python train.py --n_layer=20 --n_experts=16 --routed_scale=1.0 --balance_bias=true --qk_norm=false --init_std_up=0.0163 --init_std_down=0.0 --schedule="wsd"
Below are experts of layer 11 (counted from 0) of a mixture-of-experts language model. Rows are named router (the router's row for the expert), up (a neuron's input weights, with its number), down (a neuron's output weights, with its number) and show model dimensions 256-383. Each number is 500 + 50 x the weight over its row's rms, rounded and kept within 0 to 999. Numbers have three digits each.
Before each expert's rows: "mostly gets" lists some tokens that are sent to it at least half of the time; "comes after" lists some tokens at least twice as common just before its tokens as in all text. This comes from a sample of Wikipedia text that the model never trained on. Tokens count by the router's weight.

# expert 1
mostly gets: " many", " both", " named", " some", " following", " called"
comes after: "\n", " in", " of", " on", " at", " to"
router:496523422534567471532531456575525454488511438528456522514572506524436583454516338517486474474429542474399544540385489511476496493485451501499529560467511563461486539556508498537539497377433511494500498475428563493464505545522542521454529448511570484547408509549450575568565462490418485454497584547556466572456437530426412376517504428452456562410443509481516530522537462594470469445481
up27:600508431547530432525437501613506515503496488575445555475513516439473542360516489533481499475520543522500500534579585483510543556479521481595473515390467413499508552496518524480518496499504504421510468555435519402522464500517466503502547554513447529510620505489505485490493596446467518438457480493509486519556526464469436477515474443566484522492479445497367580569573411504469472504526
down27:543532445417441425570428544510490480546435559552518435427566501583516576576522363578476448431542462489512531514419354572452517469490434524421434488419473483527455545560559458474594492560538449448455515460492442500465542522380466458448464461465509671524464529549482392470442460483534474490465613505461557520487462557569386515415616504528470445496447527568485539524533490484447456475588
up28:548462487422463557531468456555450522498463477526507585444561625551633627521515585470436468493504576488488517447487522532503508443478534545523494557522485522517443610450504488476541464428536458499460563488465469485558523531542490500462494455475613531465516436419462468508503490444540476390536488518491575497502594465478528466522454569580489510444469496554432555507485471512508507509483
down28:521455486421597478477478514582517464521425465471577472518588535461491452545556532447500574517517413554412519553541534489387495520622498482562505563501520534432539438390493538556482537517556567520504442474497515611397491513509571548411481492557528509532458478525470523490545535464449582488516518556357498501602448490576529531491501523383534508506526488449518484540435479491450422430450

# expert 3
mostly gets: "onn", "$", " dec", " too", "rop", "("
comes after: "1", "0", "9", " p", " s", " P"
router:564556459548530553452536450526581540557473522536512606480472513554505429502390417478506461542453575491512464413474469527545534452441520501502496548515507517565482572402428531463436521481474534541503483540607589502525418477487470427639454554510514543496504500402455492535531548508507509515454478445429565506452474466427514465511437562401481497510584501544437505479574529607502602553470
up27:534518460520570418509447491599499471520451526449527565471600467574520429532485458481598503487538495492567521513533487540503485463453513569474520477452461530512485518426440577489517519497547371528487549452490537538376401501584537429540582453515493501475548514427424459523505499508479533413476508467507452469546513467518505508531544526466427532481525504513400553556504576531505583569498
down27:516525533454395561511545516447429581551518501552452573518451474555544550516508467519540510504370596515445527518515495510528566451475514566422547509440528445570479533544536532558580476515411577544467501515621528578481490661540442472412581437503541433481493595561504583564414491569472566576574438482492527459457489493424547458523499529495557475508437513456559470551519519520494503486598
up28:492528484464504532497441457549482475436497467522507463551463435487409574635463448477510516504435535462497476436548525534434512474501514546542472507637507633565502579553450470508450470510414479526536488453465535528501442478571438495541445539496561563453468501468417584548546577470525495444446509535498407521590485470507497425522499548491487581538509570535452501497549410564447488500575
down28:509535543492493484576517587570431473506560535572454425545517471517560472512576483541455508461480493473611524487478464528497443493440577535458572487422508389559582479439454546553459480436422539610589564582537444506481465451488487535494431473448631528507489430406403466493445532480489530491494513484461535513540490582547522541583466399431454465492485527528546485490619463567488494422382

# expert 11
mostly gets: " exp", " cons", " high", " int", " sh", "°"
comes after: " |", "|", ",", "-", " the", ":"
router:569528520508397497521583507496437511541428568577509587482401446490497556444562557543481507508422475556510513516476528487596457439470391493517520529565446514422516462470480474584440579519494431452439508478476536453463478574488505446488466542475554584455425519449436492503420595455480462432470511576456545509529407458453495502464420424462481489531554501498556525537549502487558552521459
up44:499547469440497458540512486541487528515479480586476513417473448489463544482578518551468528559501541529415513482439495532515574466428446528596434542467605539465498545551516638498407449499485567437572541512514475532592433517573536486486529502571462547585409535539527458506429529532455502494537459418550418517525480454456448501503499479527572543474528549463497355542464540540549422478527
down44:445517462466507435565481392398487501529456504571483532519506585538529509508522538427525435439585473498502449485569416506415549490479414449500485573557538565495558461461505485489516548566516442490434550514480504623498441467542579550567544510596497543535504519598512504518511495575601411435491537533446501523470532500433433547589496487549426431474477396492496540527515477458526526443592
up45:515493459490557608474473528482391545464526508550472521522610374402398502510509511502536551569457496439456462513483473504503522434549519493498442515535376458541574437538499510469530518534433484561561530439525537553334475517509581531499455472501544529530478560528415513452417548566506496501520464519482495550475477526449523514504419512478551471481487409506523418418562488520447562458483
down45:465466505479585520474548519427555509429411504467462575538379530519563405525547524518605562413528471525543551469510470556539557529541397421453550535401557504452459524552505481586521587519514482474500555567384593478563469518469525491465480502392497551474524558551600480488491569615535407580571432479541471488436495474483511519450421407524445508425455505462556481402407426403457559480462

# expert 15
mostly gets: " New", " N", " St", " O", " H", " T"
comes after: " ", "9", "8", "–", "/"
router:574543370463550479452510526541448479544419591543386613548536506552529464469452445515489571510563539492513560411458451591463538495480418522500498519535467530493545494411437551437405538539438547448541528506567616592514458564549563499491518518484510440511503442457476508424422509499474572479480612544478470446514557551534508484519511542442477413544525489551387564472501511551542482535510
up27:526489478495580479491476456541470467483507526444456534379552504421439502396456491484538372572545483642597565492501550485539516546467465418550510552524496525566450472486410477485422517440458472408543523406486477424478491525558535513508569523546602509446525496507504486490466511442622481515487450498507622434487584495544561473559525543483514423416482471522484551493462454520454570435414
down27:448592550516517470505551490462410546493523503491556515460467543562428447417470603547413559458476498572489531487485443543410481587442476540526525463475568499470487478418498511488559468566507431529531514399528488568481509470486471559478447570558443526505534471555512514544534538511486514499484534368522509486478463461492475604504563534474445559563518408476537535488501486502531421526482
up28:517484489410450453493571488524523585407554418488526505624411516487536570497582530574494451487546488406500433420576550478489483441565555460544443501477546537495554497453412596441507473419483501527456569499521480415501518548507547485493459494478425469495578407542418581532517518530405536423509447501507468490497506614469486418527502496504443533521520484456493463504516469495468573340513
down28:359492487393499531455454556584421492367468481449476519517432578505511572470394455437543429523495586503536521540516447406457491503385461561486553531468602436475555487492469554486498513493461549503419493550485523594442491534549457523515484552505549483651516517429557454484613534563554508462497448449433421446517479588486498493521515537449532548445527523484520385429451464486465505490512